Below are experts of layer 4 (counted from 0) of a mixture-of-experts language model. Rows are named router (the router's row for the expert) and show model dimensions 256-319. Each number is 500 + 25 x the weight over its row's rms, rounded and kept within 0 to 999. Numbers have three digits each.
After each expert's rows: a language model's description of what the expert responds to; "gets" lists some tokens that make up at least twice as much of what it gets as of all text. This comes from a sample of Wikipedia text that the model never trained on. Tokens count by the router's weight.

# expert 14
router:475506501520548502531516482483495512500505479502494486498480509494458493478490435550470499528457510446490531511516470516470493492501458505472529500488494520528473537510510493495516485533502525
Description: Periods, colons, semicolons and similar marks ending sentences, list labels or abbreviations, e.g. Head coach:, U.S., p. 236.
gets: ".", ":", ";", " –", ").", "°"

# expert 7
router:531461523441513516467500497450494505489505550462502513523480522524476510497501482474497515465493462517457498524509472540484455468531524497492557466483506526501515481499516480519510541543493509
Description: Blank-space and pipe tokens before numbers in election and census tables, plus signs like −, +, ^{, e.g. Total votes cells.
gets: " ", " |", " (", "|", " −", " +"

# expert 9
router:492484525499516470483486491467494493490496490460477509482474492489487471498468447492508522483485503474509523525496494530543514512502518483489534460520500545461530527524497540516488534506510525
Description: Inner word pieces like en, er, in, ten, often right after a hyphen or apostrophe, e.g. low-|en|ergy, law-|en|forcement, fing|er.
gets: "en", "er", "in", "–", "on", "s"

# expert 11
router:516504504490535493514542521502511493517476470499483489496499517510494485474470485536442511498485491452542492521520498496519491509494499514467507511483513463502492484488564558528494521511478503
Description: Prepositions and linking words inside sentences, mostly of, in, to, for, by, with, e.g. population of, framed by, relationship with.
gets: " of", " in", " to", " for", " by", " with"

# expert 2
router:536441486499566520493546510514495464549496472516559511550497495504466535504497515511535502476490539460513506471478513514503522521550476493500520528475479524506507544475523523538511438507518518
Description: Commas after dates or clauses and the digits inside years and numbers, e.g. 2023, then comma, 19·2·9, ISBN digits.
gets: ",", "9", "0", "8", "6", "7"

# expert 3
router:551517532481500462553502519473505479493488510485478516490502519479513517548456443511497495530488480488462531502463469488507488475510498485487553522504513528507526558504521530510516549492513478
Description: First digit of years and numbers after a space or bracket (1|779, 2|027), plus opening pieces of unusual words (que|uing, ance|stors).
gets: "1", "2", "3", "g", "al", "von"

# expert 13
router:469527542486538513470503522495521506492486497456459517490472527485486493477446524485500504481458479486492479512508547491514491481545499510494505465483506466490519481477488496481544485530499501
Description: Articles and quantity words opening a noun phrase, like a, the, one, two, first, several, e.g. no one, a third child.
gets: " ", " a", " the", " first", " one", " two"

# expert 15
router:507437532530497493530501493483495487517482462524525511527523535495496486478512471467504486489481513543527500514493526500497472437506453526470526490492485487459477511512497484491521488490505457
Description: Final pieces of proper names and inflected words, such as New York, Zealand, Sun|d|ance, Revisit|ed, Lead|ing.
gets: "d", "ed", "ing", "th", "e", "al"

# expert 1
router:471508537474499478476516523522491514578481463500511484508531531490466507458526500500516511517507521505535492523511501563516500441526466502480486514498494546464477453463511541500520518485520516
Description: Noun-final pieces, mostly plural -s, plus -ions, -ity, -ers and pronouns like they, them, him, e.g. champion|s, object|ions.
gets: "s", "es", "o", "ers", "ation", "a"